config.toml
num_hidden_layers = 9
hidden_size = 320
moe_layers = [0, 2, 4, 6, 8]
routed_scale = 1.0
balance_loss = 0.0146
norm_eps = 1e-05
optimizer = "muon_variant"
Below are experts of layer 4 (counted from 0) of a mixture-of-experts language model. Rows are named router (the router's row for the expert), down (a neuron's output weights, with its number) and show model dimensions 160-239. Each number is 500 + 40 x the weight over its row's rms, rounded and kept within 0 to 999. Numbers have three digits each.
After each expert's rows: "comes before" lists some tokens at least twice as common just after its tokens as in all text. This comes from a sample of Wikipedia text that the model never trained on. Tokens count by the router's weight.

# expert 11
router:485499437478494528531482594493488557463467481497473458491565485555481562397497558479462501492448559467552531536484453562523481519485473523512479551558469479516544462509594480510490510493479470578499537547521463501613525484483451517482511590
down0:518574509539488428446439524522552472492543482471489485494507395451466539553469502518525531485466406471453464484482451466489523520497568494494530467440584492431501465498544511512480505544547528458576405489569487554532469462518530527511513472
down1:430531516469431515522544584526594531506515487482506527538471485510484494543499547420446406474481527513524474438537464542507517521529491544490589420531520489558553520461502512474544516423562485499460534525583447509557535484488487518533500514
down2:508507457484505462476498572442545532532491499474560512526455517499454485527609471446526514420510472502493494479560494515469554509500484440497506517502459475501442404486462470507516539471495556523512477466461502538591488528497451470480558550
down3:509518413456499532514438506425472406478462481523436478518494487544576528554422484421493500516491528523426520537548512436547450371532483516505487519485511568435456554513456489472514511466497437481507557470418508489415478469532502503494443474
down4:491561466486488524441467485491467514523574495494496476486570485506526539527559536457452537518419518503464492419541469502554459468585538477463517509530484489525515487448515514515524537560541540493541549556465443497454570482547503448479476548
down5:517505543552534482447539479562508440507533485450476570451518512441518488427493496553471544498485510534438452463475533532534508490497507544593513496541414481525543551453600597488457507467488480519438492525573509509506456449467536433478539456
down6:464542497478509538477488471521527547545473521513469456537564503503567564555517480492502528517510503471539558501452454503496538494575510464485510548457511519543500489575472512542531452529549501400442549387448495470470454474494574541452485566
down7:466523501457551514570545481503468566480436476484508498508493456492560543516521507601454490512525587531523466451534473546477480497485550485379490447475501410489481485521483487505478500489542391532515473454543468523430481561570520539474467427
down8:476536480505560438498464525489505450478503529525486536551486528515509506480506483504540473471541448488519556458455467552516484545544440466489557483533521481513536604455430552460543440551468451478514538504470530483470493442534510478478464547
down9:530503563535485473508515482479479502457476508515477509462486508383522473535594581552528577482551473517536585517420463508455458540417508460434537501574530523500494516473525519437488499571463509506493492470469429496539569579562494547501452555
down10:473452494516479526452585516456549492503497488506417546473399513482477525477548520518425541544442485550451469528497554467491516388599590487492544494503528514530497542554428448473576502468558486496457475452393513490420511482516425512545481501
down11:476420528564493507501515497540465467472543597519476456538529457471528540534516558445533490549569476481492531484531494531519503554523538477468529424465553519519483473532571509532433510520542586520537552518597530504535467494449388442608505464
down12:481486421505519514471455498536466502436447490436487484532478508490485434527492463516450526465431481523483543454532586480455502494498484462532559506529437475589560509460547467512438529480468507516484436470481522452522441584460452470547539489
down13:522455501556507450506516526500492526439476452495546444458534444490496442503515548495484587432490481501365495455512549467494520532470520505524503471541376480508528546511478531446483521475499543493554539459527555493570456447439523522505478432
down14:462504504470558504523488456489531500495455484513464506495498505515472521514404441451519416479512447529479444474473480467539481529466502500481450481497492486528607536518557493516527551506534478517567478521513511550512472469489456502595454485
down15:458483474493470481529451503449408481466405514480479509497414460440579429506520503510474469444526458459567543494536527522477460500544488468529518481490486486509487483403562520483431499464493503533526466555569503457487499459509516516480476515
down16:512490444514541455492561527484552540482473507487508493475519465497513454548490493472478455519530474484470462495493518508535470593515522498449510510487439438566470498449573468549576445410533510503496504515549514478555493473487560550500462480
down17:549538447417504573478489476505531480546426457555597519548499492473478468527506469524469526545555484506547498493482478505488484484579520525551518533470459521506520516518493534543516535551479495557464421512520522429519473549449497543443457483
down18:493483562470505548495508474479530516454613491454458513498496527550545541555475457512516469556508496496479531592484514489496409432505511557499485534417470474466461473547485555456542566482580435481497482520491423489520495541532458494551564508
down19:493574483532498492419543507548563486474494519424551501504535528404548476467538496508535552478455462526508470541477452527464461518452508485439540476526470501526476504594528509500587474450569449513564556488490520445530567505511520560517526581
down20:563484569528475462444478495547518520459552427560518454451510512545425522520422525511510548508474482483516492515414454518464515492490470455451448476492495534482521460529496414559495534515525475442497437480521484538514453515542485440497553486
down21:544548489515566562475424476500499473488515501474492502494539485598468484556560501531496485512424429472531575470524502557447472437503467438487543505531496508554493501467518524514464479449523397535538445441532505535513565501460534490444448507
down22:468465551490548541523522541481509480548534514511539543514556518536481580479526469465467505481480562408562577497466487490438534515491482534516495447526556533492488584460484494482478553516467495534497475504509534462442491524543487498480524530
down23:531464529461420508511430510508457415471516478551454442416535477457513470501496515477492510446548534444529479449496456522497484451514555522520447521490478528487431507464543516513534458493468421541413491521473419496505554423499460450374579516
down24:450524460460527484537500538534507495499474528537546498497524576520410558553522468544490451500544484488518434466499498527540486518529528505477496518455561518558477471512443541493517598489529523516476480500571570523486526506543415506468488503
down25:514500503469519537542513459483442532426522477464514445466515473468522464439552495501456527564442514541474510593502495570515555499581474473518524478466563429469490495468413524503479516475440484546553472539539610474486473526474520495552490473
comes before: "| ", "-", "|", "- ", "- M", "  -"

# expert 3
router:548559486478459513512513524512618448402447492486480524549461586539498573468461492545479515442538538480546486561521551494459481520466517519552488556497495528496498510469475559451485531448419470461531486435494444471514510483498485546492459478
down0:506444538473479525475431453505477425464451543492447516563566462497509498492499485522494456534513516509541473529523501464481498515475465433485502551445492495458442479515500481479519480486518422537522526458520501526491443492476518476398509490
down1:514502503522526464538450505454496470435567442547508427511518551458526431496549482485507454502477509536513472428497467488462464520520579462545486554499531579482501479592514442498498505531528522484518527458558495521529473534531513499561455483
down2:442440421498532552441494525494458473496497427509483529516559507463514492582571477548458555542531466446541458516502478517469440514474495471534511523539576447499449467530512502520476479550493470519554519484474529465527405531469501502561518497
down3:516451517454495495462445579519509535535510490509546575444465486479472491548521523537491542508500505470486465573517491547501438472374483432450469521516508515524496502515482544481508523483493543529502472515505413524478419532476487515512530533
down4:545521499507550409463441486465515480446485477482470464548528491487491452484515512526465490566469484434450463498517550471501540475541555352455541561552456507486410453534491506509541586532490564497505488545501480454501552446458519449501501448
down5:502424434491495527527505505479501477494490535557472568474529429489451458534540479502543428501551549493477455453492545509518517517542567491414497494535518603471530515433537507490553452502504489562495429535525449458531430495467472504539554544
down6:480524451510522497518505454551510488524518445521553428498512517528437535492516533458522433545485507478421483500556555524519509585420510480533524483490526497457429542524507489539524471515477508469573530574575511492445461374490523477511524529
down7:465506477491524564499489501485519447468460523458472471497559480413552473511559514502476481574512502444501508576504504537515552523539477556492472558572471532481525481558500523496493461466512487529465561529510550524467486552516528465470502464
down8:541493564492543425533513540542489493483450517504534452566460476561445511510461532517506544583474498545514525509609483470520439533462487580515442548478534477417463466544584529448501476569443551511514564530435509511467440481462516547474511533
down9:502517512447403518487513516472494553554561518465488493471491438524498499514512587484579506478488567542498446499494505472517566535538485564450504557477541548499534502533451401501532492487451527583539484474531445458499529484474527578502472501
down10:474547544555548554526541551527448505546475514473497475512512503519600460499490509497442459468476586480496477533519523434557512505487486580510492492487560468538494535570472427500495469447462488535486538608509501557572501474425430476454583495
down11:496514414502515517525533497543530453584539469432509580494515520464491530462482509469493515401484535486524566473513507482459460571454463499487547506504459513498419455489490503511494554466517574430521478520537527539530465460535550522474502422
down12:450471448466548484436486456445495450475491467463475492510554487493440417512515563525469442485437474516457501447501517515450519525538467444528461522449521504451494528518482410408574510549466475521524553470507513552544470481448497483439516539
down13:483491477528443431477542499557414490475500494461570446441518517520525505541453474459510455522465541545516526436454530494504587526524532519460472496441535532561473460575509491595512451579440427466502468381504514507540487484551468468422534521
down14:529506593473465485486510495421459455522454551554508492526502501524516487510499495499489505553513495560515484444536478497516538474471560506584456474436478507470495435488444516453532490556475529500493448575459432562591489541578496521515457495
down15:441490447578486516528468590532570525500527529477470506545494604519500500595452542515533467500463566516479595513484496544493577528530511535425458487471493439544496554480528488556475486488499485519523492494517413466555502515533475509477425458
down16:529555475620513486504516519457554455496493498463529577541518491519499508500537576597534505445509554487535540551546513509491481524448525506484496501470510466414506456431484480426436420526484592578495502521475538587550512472457561405536502548
down17:531537400514503516479532552549520556490536456537532480550482517553481484525452499493474456431478568455444558553515459507433527485484504484511595489577524373517485538560556458480548510473503534452489500481516500451473521454516493501466476402
down18:452533478463563481535527531440417460495503564471520526526474556448495497462548499523612492469496518455474543523530495475468540520506502508459518510388499475521570487499472482507546527511496562541538386458490440523465535502476542499488474529
down19:621510529529418508505461558487506525531528516437453474478462455511510520469489526480497574446554474498509494485511517486513428441531436487468562484459450486529518439493467512511485535459511441519493507509465493535492467470569557533467516532
down20:437461499516534497511546482401481548516525457529571533462474443555559536561482481536526486515462518502500503527491452475455519489506514532535489483455492482543505445422555492534522499515529488505476436549481507564576498448568501480518465574
down21:479463476541418511494440507511459503477449438419476473500527509468556537489472462478508537505495466507500445469466457543542410478574397495519495488495392463433461489542547544539546521443517508555452554490437589432482543448570494543513528519
down22:573508504467487460433514498498501429492469469481536488495555502529530453425516549530492492536469483494561451505457452510487526478515549493504543468462442502545529435533500457522493464519504595528548494512487534577483531458535488562483417485
down23:512498486507468576477561419501454489535557432583502518463552492447485495420453487501508589421519536508502493433471463502505493420473439495559491438463449513509494492512447528492408516480509508482475502562554535463583552490506518552462541470
down24:551501444477535511464564557553507480515421524523531529459435467484511546490529519491507479472545526477409501484508505533447447441517546446480544484557498512467448487528477509524443497477479506450518471514570458523544518522492467462497486443
down25:501516628541491473531451489605464478569494485483472492518473500473474512472514480472494567453565440577496520510421470481535485470532524485481472503473515483496481452542422477497512500550553430529458471445431534486493528428508507468549516487
comes before: "\n", "\n\n", "00", " -", "30", " | — |"

# expert 22
router:553526592493539497501389484458465436533497480555532417509400535529571510472477418488482464443511445560516493536475513487519452424520516545474557421520513517526541538505425536440480518437504504478540487522465520500492512489485466562516510474
down0:596477484511549460480517538426578484534558482525523552482484483604531475522515503496514464489536480530485505515516529508483589444485517533492526532555512570512448456481470474561517534578417474478424511515525518528543489477526470446458509435
down1:555513576509474581469503528450506478482576552451448500474593505447592465577508456555580513506516518457560493519384492560520574515438499544498521507550520489499586526530486555468472463522516533479511468426429540537523535463534493524485554458
down2:490493548489477485539489476496591472530552528517506490524528508468546500486490455433449507552482480470492455541516418460466475449487489510530491490514533468533482565463422477486548509465511471566487599562505538405404454502463469460511476505
down3:505508517449517497469542568473534490458514465476457502483482466544534448448509499500505562505502439452415448528499433536496431447475571470512478483503486480435501555560536528523562476517526506475446517556570515502568497542528444556506575528
down4:486455561447489514514505494519540420509417513420420489571527490490419425521505463508483491483496522487575504461474531557409523575466528416457538495486509474485480575529565499495475480546583549541579462476500477453472511457540455485534489489
down5:568435451530504539472483456496440536492468588435578428436538445482447485499481508440538481463507507532459553567486459514504453451458523496467492508536477556453564537534461538504474517551497543352434511501460516537543463585495547533538538457
down6:521445585520499469492452502458547513533531593439472468482569531502466489499521463478534479436463532436590541454560505477482475478581459540521505501480490491494457473510489505423483472554601487506515441438546519462495510558529489436536549498
down7:583594484556472557447532509471506445510479548481504502546550447521569523461479385573479550451446516458540544512550416509539528570453448485505499586564549473528516505508515512469426421515528448452491481494482443470568462518505488440563533496
down8:487463485463451542530492479508445465520541581535534490510510589563404521508527509519501526496453455555437530538513455516489555462443544433528469489455535512502463521467510560521504447445412559478472432491523494504518508539497461465532513529
down9:436523510455511515536439542482429547510554546513504554591539502473546482541559504482510485447493516538492455441510556576532534511437535407494470507550441565430486545445480515482414433453526455469462487507525499537541482540527501544512570532
down10:440503519492552494546475541491497555496520483521512530438523458531539506477470484524482436494491480482495525499475458493447602538497499528555518511484494443496556523526522515452559398533525456505413483471532574460572453471522499500467500468
down11:549524523466552403538494499485500495518487498461566414431517508554540478489460517435502520582444543488520504482468518469460590533486510540527566469575499427516467513511554609469484481482483508435506484539517584514524480547470577458537517486
down12:459516576535563496422510503496499529508538460468562490423532497484513470473385459486451497526406503504519454510556500441564532536547532515516586464533561488508433490493504457472540545486505444496510491496462558497464496590497469513545449457
down13:501430497503442565486568571482571461439485407518464572574486567429492510520508509521564518436513490502417519526493513511396491471489510591521453547465476536578555539491520492479516471508498482559536468565427536403520533449492533515538542524
down14:548470513467586477492505480535524494547485482467549480468533429550479616557506543564460439500539514502501516541503450567496485474506545544482486536534564504469475565485473464430546521509479511499476542528508492485512552461476526559484462538
down15:499486514484527460549492481484512411484456437535522537502470497504568467538534533505495560536452481404534497470472447565473476498450483468459485495472496463471453475489540525494518534595432511510486473525487541515503491601476432562525475547
down16:465465493475503457511529519489567488483494465496384494505549547559538465434510461426475471532536487544373514512550516454482484480505516415530488496508542522520495470527486502477524418524479521526483477523533544539517449474509514418506466449
down17:531555480460505440499464521517489509543478498534456449541535546599524523518497524451523512505494583454557485448502572565484473478521462502517518501451429511475464457495489481481556475569438437525451555497561539399549503510496544530561533489
down18:510470512377469480504468496574540417522431494500397510455488502476420504471440489443482456472470473550515585493536475517497512519407496530489574434462506475523503432484457480455477477414516511512517451450493464554518524540435503514493510444
down19:504542502520455486491485525591528463445496543504544485508425516533537500569468532472455442520477508475449510553550458473489522591487572514563534516535586522521586505498426489464506524528524482457482514501456560480457479480475491556538556511
down20:484591484483527488518507510611458555513568474490520487511462504452557485456527455420544449462422543590542509520538486442564518554498543539522464500417555458500499544450486487410528594456542504457530473476539469498562501576418515507468562501
down21:519486495557468495473470527507474581509481467459508485532486543531529469507483505559466504484473490469516559552500621581549486578477535522563486527469430530540524465476489543417543489507496518483556532515544514573473551541506574525467458535
down22:486493474504484571529448450455477558468501482586521502450449553535502455493533438490530510553532444546540532496517439517546455501421468511450465504502564472469507513540468459504479537449508530537510513442512492524464575464542479504454532486
down23:477462502521495564472482525425501511523518533533455470486461467517551458498484504587468465514511500509500513449558533479534582531492483496412529524436486516515427482467497463497557450416459510476557534486541504538504489500507484459490480486
down24:465571492500441512510514509563567537502518439522467461492474439518586483505433521499520449553509454474492431470552510461533464504449474449423525468471462464485529486544519563432513489557470432493506515533466391486491482562509517481558586455
down25:481496499549510457493497513497535474404495541554523470505482528492554495503533537479541399494463503496433521505492554514535509480535442483537436501475536578496524501467380474524448480509478488466453545453461529494477503494492430516582557472
comes before: "1", "2", "0", "3", "4", "6"

# expert 6
router:490520473529477549494534480536501436510431541446496516514574433543483462525517474485448470491452536386537552394554518512507566462517513471540452537441490499526419449492521458507546496529518498536492510562446510450483561551502485395476504479
down0:509488450472512571542520529548511429557520485513415562474493467548468500535491532433484494464521541545458502486498465434433496487535525515568538443519500506449531477506564611446552360523482468510499517499507464508495516455586489504491521471
down1:557532444530484524488472536466494461520482493555543472453561518472492577491491469515502519523521543451496536533508458475469477496421476486515512560587432536520553522526503526587571504493479514461434562479601543533533604465534505488550536499
down2:494541461408494565575487479519521496533551498511558547486483516476424483545436581510529492526484469506551529547484488521502469467521496496492495527475469417501521451460460502410510546463500444504534447433486420521506506533507467541488531412
down3:503456427476529468473453543553477510599475547569517495520518532493539476410507457489441514482550463458510528514449455503517508534504486465446509524545552549461608566480503506463569502496472476499443422486454493493472461452459482516495507488
down4:515450533422598450529496488510533589495496461478509526479464482544472538468413529556513594505528510539467519513525486461505402415462535444576490515453515506560469495486491576479468545497568580442445563459494543479483456430498463486501455521
down5:445462512561473530520523504468569583490465457582495507490508542467457480493550570538513508489509500422487605434498508502493547517496453470466515506565541519461499512483449537481511459504498477548506523569588539475462540538466543543535475412
down6:431481539446456504573542479443484514503478506488446527582553503441461487495480503540441493464454503513570531416539456541511501507445545542515493513491532454512514512564527503478451532515525458448486486522472543532542450478466537526501472564
down7:536472459486445547540486477444469449513505471490496582477464508466497476453536487449511465491481483541484468534534460419452460562590442532493503442607500444523498568456465499541590497456517480477577468523546508462517463449500473437514473522
down8:479486484481516483515496529526469645532474465484555430490403476508481466519454532512510565544512500468513454516498481502575563512531450547482547478529525567476437521474468513504566528488413489429488529471520513499462518517533454513497438446
down9:570545497515517521442426562466510456496553485533546502530541476602503482476454539509383511476508508469488517508550479548410477479531504520488469466536522570541499467503528530518595492498494517496399448509427447505520519502529546542507501487
down10:498395544452464487490500512508428455510533486487451493463458493484467496562473507548458479414480554517467531519476540439461488480510477547491536552466440490542500432480485460558522411491402502486537561478496515498540550533494537479408522466
down11:457526454480497544507549484473514468503548492531507475515488447496561491491454524547507468497450504450512419535508500527481489532549501486534525466507540452540457513536604527497499551494432519525493498573521489538474502489504596507475522514
down12:507516502442490521470479523531458540444437495536482519433468458604548411456471539504437520593486555462465474517570474527457500461450522471508509486491474518462477426464490513413493502494515529448477491479430472484524513487462510552467499471
down13:504450493545545494530499494559510464532532463431515485477516485501511521508554564530550545537468472500492520527514475501531477501542489554549506436505519479510493540506534464547560433491491434484398517598536479512529474479547527535494493540
down14:518540473429452540488548542558526450373489494488442420462426456516419473459555510523492528496485536424530547497438563546502477508536507535526526599435553481487447429503497519526462542477505506477532481491517482473421502467496462529509501552
down15:581483491486416529564418485475575510452430503527580444506466553418517502449464494515510552468511505531476499482492470503524452503417524472413470495531488497499456496531559447510426503461477492504528525490506546551506494500483526503523582536
down16:454527522521507455527515544483558463508509527568507484496443501589510516474496530538448539568537513488581486512495506507529548511439532464539539525489493526528511547520462449488510600484504431468483424533525533542466421528525537488464546512
down17:486461518527491474514567479485561545524467463564490538502440534571515544544491552484572538503552542507471447550526539479469529572495523514456534518485486495527487544516536417491518521415513552475453479441455528563540404519591464489504491471
down18:567530534507482472456527520505500519519532557496524487518486467465480488529483468509548495482455561482522452540498481511526517582510505487536542520521394546520522441491493487550455471568442512494473478494470515456453494518435552534485504490
down19:438455560495503515517504480448442487524554532570516471470508487451485476483535477470577439407532557474432501544480483487516545491395447520484434490606524545459522468542492454491466513504538483476484504467525498491443520496529536502499440522
down20:505489459498466477453506505571472552373541370520424555462473476573510483543540495500459516455450502507509495540560550453565467487520520539606520493522470509536473520468535538499520508481571494478400529562493538480471486494513515512486519453
down21:553532507462486566546480517442515509496522508457527397512563544518600466519511477511566515496538542467475528476487433516533644515448535502501499530507510536503440440486573562495504479425517441491498456492515535490512509541516484354543517493
down22:554469491499537482520448519485514498442523441418376508471507568597488501459538485547479518468397581551566491510427633481486477498495464532492528492524482497563512549505495505478572496486442499470580491507479558489480483439524517542545527514
down23:499449531605464528498521462454482556540442498499519473422549521463532445486565486513557530476500478554521504510540492535531575504511536490468533487514546464536444531482503528520456525492485581538532523509567466445538456489446475519518518602
down24:462494461473496494562434483481467486488534484541505577538485445492511543537525485443546507517567457480552484448522478472489524531483502518370546555487510507538453558493551501479594493434525449472510495401492503495447496539529553533501482476
down25:397483418477572524466488498441551506492518457518527538437519497536557493540526556534522431470482494587514490583494498509492486435409531468557543468496544498420471519496466502440541529511557464465519491438502522514534449489531541522520544529
comes before: " | ", ".", "–", "; ", " |", "th"

# expert 1
router:450438469434543494475435413499517543504492513498440470458530509516504517446503499489487489554523520419485493479512433516512548499466440480493378535439518504458454453512518501511577455571508482524483523473462465516565434518524434508516609502
down0:427500441525581500454501524493466511448448512493554490536530481490521452452423462463546533460542458538561487493498489485390452516488476524447506472515503469452498517534515508458564535518542537547558501594474483391553489524487480438532541545
down1:395458500510508523462507470573533438472475490455464468497501509451496481474530493490572472498526532531493446480498484512576500584497532566559483513488492522430482455443542516464479578514413487483563515490386493491496525433510534517501438452
down2:462522522508513502528505491559511488503466511531489536475490472501501432534548441556445483460527486544510548508526526442497512426497530488592506533498505464538470508494509482528523441459459498422529495502517457486412563488475432481459513482
down3:470477534483564392441510540444461487504536565458519489471472428509481455530515452508495513464446568448544519529519452532490548491511426473448487474502508559530535424583488495524520535479494541507484443488487487496500486491534502514497491526
down4:444577453498489539468500483535515509525547519520513490535429500512574462497502536513487496575550502540519484429463514457513496550539557492565497476546445539483460470474453508444517577396464488521537502481444548475554541488478491403457517498
down5:513511529456472526486561460445534428465521457449459531563451468489488409517579451517434500463442479492560472569439478521511475485425468529549602477618502484496523499404417433514524411580497496502491414517496479469499577484471478454537515469
down6:430496490554511494480523542495561486394515520512459455555538492467502440552529530571427498525573564601553541477532445478528439490524476474498506537480484554469436544485422486531448533536605393538546541537534502391502527582502510491446574451
down7:482538548507469531630537525523461508499491515499519537508497446471455453529471453523550487587459531490407502501467527460534413497508538578495521499469499445462458482496498478452479530567514513522471479477484421492517468486497519502501438561
down8:550560516549539469477489533431487529528501540514489504508527468522511467534491506459526532531502442494567486485461508481513520559506384556404495381533557486466485575512544564575449503554417489469507517505514432543492487478487513495502493543
down9:498506501551421482440533524590478511514493560468455511490530548508469508510517500483559456514467480500436533460551492496476498513491572503522599529504498529484548473436511457472440591527513474518477459467482488432486533530487472477488387457
down10:500478539482525500464531471528390560463533566437551515603555529475435468545513509505480510589488496517517532467485515505500431451489515563493496415476551538555523557497508587550551583460509434554554426454492463417485444539499446514512525545
down11:449474477539563552425531497501490547541495505630542448530454503519524460564570529495544473475487456440532503474504479496576504433517540486492486569541387407480474463546487515504524565494483522493515559626583534511468465541482565496467609495
down12:525522487520457585493541571510482515485504511553536470487566501493448505516442537546492504511494468567531502547568455508516430442548486518505467472548531476528503505538570465482521560536465582532465499507393495453444463496518534521529435441
down13:523592523516495466535541440497517498535467438520436527528511485442479528463474526469566542570434465441541491484475504520453458403416553495498440520510484557553509558480513529450525482523568566451533512540532537488445512488467467511499513517
down14:492507489506538460498478470495543533530521455470452488515552447467495556471521500456508466439494418486531531496494558545468518543561462534474411444593546448476486488453472437433541467556536535531519487562508498496480487415467519518484573529
down15:540507552437482572522540507421516503472597532511525484456478487550547493447467492521501574497553446519456484521541522556458578526535539537452534505548471477511491515573480515499494477494577523390510517515570592503461460482567534500533499478
down16:526447504510495448454485490495531468484430484483535538431426478461489519473533458577501610485478471485441486551502495504476480547450502548506526462536508512478496580475542460503514457501577516538463538523510492500532402517456455443447529436
down17:495558555517452482486527583532458513491550502491575496496463489482462501545488496507510463465564512587491555471459452497480577474469503528551524542513499480378529519494498566480527468517523536481519527506475487482507548480480497482555483485
down18:534466485450452580496503488542487527508534474479580481481600526471502517531479480536544500494571508532509522513477525435454482474537515426464452518565523473521462469548498474468426467427442474496523585521506505468493519485464430513518530461
down19:482412548447452567501456557511421502471519462506461469541425490500466496464411579543537419483487484515409537487534546463438549554504505498468480488502516495473497549498493448504478458455502491443512472478486441478554481534489489474520538520
down20:461430550536587462484484502549493493486505561540486504552492414487509541480430535524483529400397565522444534523541537469557483500514499571443429516525529456429533487434553473473478492475505543472503570573546556463540543487460536519543472501
down21:485543446549442473482482453452531493385446601496468537481579511483528515483510501532470504489510472525476522541452476498519486458474534532529514520495475481507525560456510481506436413480476625552479547497513479463424499546484549515518516512
down22:549547422413546474447482488529525510572471462460463460512451542550536497459453488482486480560444457459457485562539548470524446588501511524490460433494516427457551527480536483433484529463499460521454514486516474558500512494502492473533456455
down23:491463502463510507501507554462514538625424561489527469501498467497471481409466457592486555534534485495477555520462542499470506471457543559488466504478514569521540563511536513458507521456502484485480445486480596489505476548476511481518469446
down24:517435443542521536525508435560520488560527481511441526467479601476474513468430492559573548430482476586598516549500488463482534583535509535477468557522446437445510438540493465440500470542448461514450558517497453559531587443506465493477479528
down25:491485537576487514509534520406472564442531414467506464554553469525546507432506481535455549537485529515531517510485519518548534530472538458432545482480517515532430483559464545579517440430465554513513506494510547513525449477518453562531474553
comes before: " | ", "–", ")", ".", " |", ","

# expert 18
router:417523479534450559481586495510584564493484461517482477509497509523549439532467478491528495526483550442499513382530483510462545524470541470469454530448473538517481518511419477505500472424508508526476487492506501509581513480504578488523435521
down0:517526494400524434548520508481520522492545537470480451387462477459497511530468483508566465503409483499507517415522485526497446523518527464501500477463561455544491476556540458510501480538528539519521470440501501445504547462498498592528497525
down1:513519559441478450484454514528462505500487470490503519493470521412556475575528516520581471526484473502402483496503507551504474532440494492520454560459444461435560475392458499510540567515572511537535463539512504520510526507519522444496499505
down2:431503565547501487501447549520516507502591580497517507509455483531504535463524503521567476554456489558502490511561558481530476509534492519473511463534484537443438482547494474514472461575379410506488479477502525510485484486477495477480479508
down3:436521554485512504479536544471538493450507535479588448555564524491519456465523583579508529492505499516501479517467544501498552500468545454549512542481463474499538520473500539494511427516465492500502508474513515531474469421447530496455504431
down4:534462519525485469547535471505504544449451491520476499496577542526438449484455456465520484621529441506530469473480514468571497408492418516506567545482467523499498512466481535441496449597492526504457411462481517545549529439455517484442512481
down5:563465418489514453482491552540492484490463486583517503605523508541530540480484458537444514487508438452443467524525489521534450517461477478523533524543531466464520496516523421485526514579498528581473389518455465484477446487448479453477474476
down6:471540480458516526458477423456479496500521546494430529409553512491487488472478499554465494517529468485477498553498463531421548495517471449511527540492456482491575456444537550456477521486514541433524459493472519425491538503587531453446521451
down7:493525482526455484515542433544564510459524473528430493475445506448524543448490522442531485518478473504613472464473486478541481509538527523534548630512507469551588470510441513509557454433522498521499474517533545496506513448491429480481538541
down8:477481493459490507521528418471507497484491558486483424459493571486550554415447475430475523487478512437415424513628508521506491517519513468597514465465464498472515533535523441562479526431451498495534480443475444451559494498589548480563553478
down9:474515466539468532405432532570511526569499451489541563433434510544466463524492516572545463519517466449550486441527510472445387545523516533393509449547448493512497528450527456453488472551481547485528552531542486498546590539472469548479518483
down10:533581570512487486470441528560454505499485515375552499523595481446509499535542478509493492547505475531480492528559514504553570552475469515443563515527428492460511473462509419501497554482488487554483512448469469539469530437506449498546511486
down11:512463455551478484503551488521570487432527504489470494569506434511456516446531509517465559505539549557495474493487565539513485519479521481467513438555510488535505514465433479495442462578413524586549460471477503458485482452527462529484532444
down12:494531493518536522493516587539488455433440573501559520480469493489490597498497511486595472566465463493551547493520514520475495500473464530511537397514534501549473514528544639525488528505512482434485505499476537432492470557438543472526501498
down13:467584434439471507452484539554504489440411524547536471456462557609480481509491475539469555497451517463532520436497544565429493513416417493532510489506542517544483517457500477465471487474608474520511510492428442554577460527499555535539532515
down14:497491504449493497458460445474519426458529460562483486525494487543457497495487541473525522458496543387483447458492565506554472554468519460477510569538491543506458522590547520534529554567526491466546499538463425589476530436518549451508532480
down15:486527538442486455453457476486466516416493491560468511486504476512506454489536527538473506452489544522516582503469557532501493497532468428479530562528482475497478461485437518464465501544463460499439524449504435526498472538516519488492491514
down16:530460479520525501437489480544576482417509438452542479585544475510472492475430444506505430501461561581479497587542505514502496490518522555547542491392560522476471452482467548425571475531469475529529497477415534482500519433559521544469487485
down17:526413501528396528574463480463533459529449503518464516534543493479390550565473561419528490491580477498494536514457558514390508525509512465492454497483472491499515483535532501439462409480522529487502553464461492589496444573482497450484470508
down18:532445504469498493536491457537551507493514468480535527477489483481510455552498477487497456481458463458502491503500494498523524542506588549445448507411565610435570574510485487540497499530533531481609504467489521485538484567518485479485469485
down19:483483487521558502449504477484510571507513485496435479521574522522484533471555591435565508498453473438506527530483424541433498452486478440459520478516519513562504564524445518515463484481558485506485510575468544555491531544520487520531526415
down20:553499486499512446527501483482441492501470503532521489462493563512507473424483560486510529437555531472496453447474474475467431456531482525468537449473534490491491423428547522467443537539494514524481558502502479472514489447546467540449510536
down21:492498540523565456507479517490501475550460474507522449528513404507581532484489485491497526465547477416532533490426480568518498474432494458507473516595534516489477504485569512435497570495458611484510492533507443512411481612529495516529559587
down22:527475476489508465526500449554507497510497555527483589492517527433466485536503516491443485485550574465481485435568481468507543458506520576557515468518530535495518516471544604576501463521485500455532436496501521490530549444562446560515485481
down23:553539459543446495538576522499517536462504471467561531469463526511552526450520496555558458486490514508483521453469472540508487429541417469504511493554401482450537459543530476535442524476518505473479500534517467495537500555551528568477503440
down24:523448456580501472498494411532483434547551562519489487520475507513489432590499498523473546459530482503470452523477454454516509567520460427517529504567427540427374564525484533486449465453514465460481551515451479471497477409514497531553485496
down25:446548481519513450589506473528516448587459527511547468507505528503449515505570449501458486459507515539578492476504541438479482532472487553570511488471517514523426468506529514523496442535511436495570528537466514554535510571494501516547459455
comes before: "\n\n", " The", "\n", " He", " In ", " In"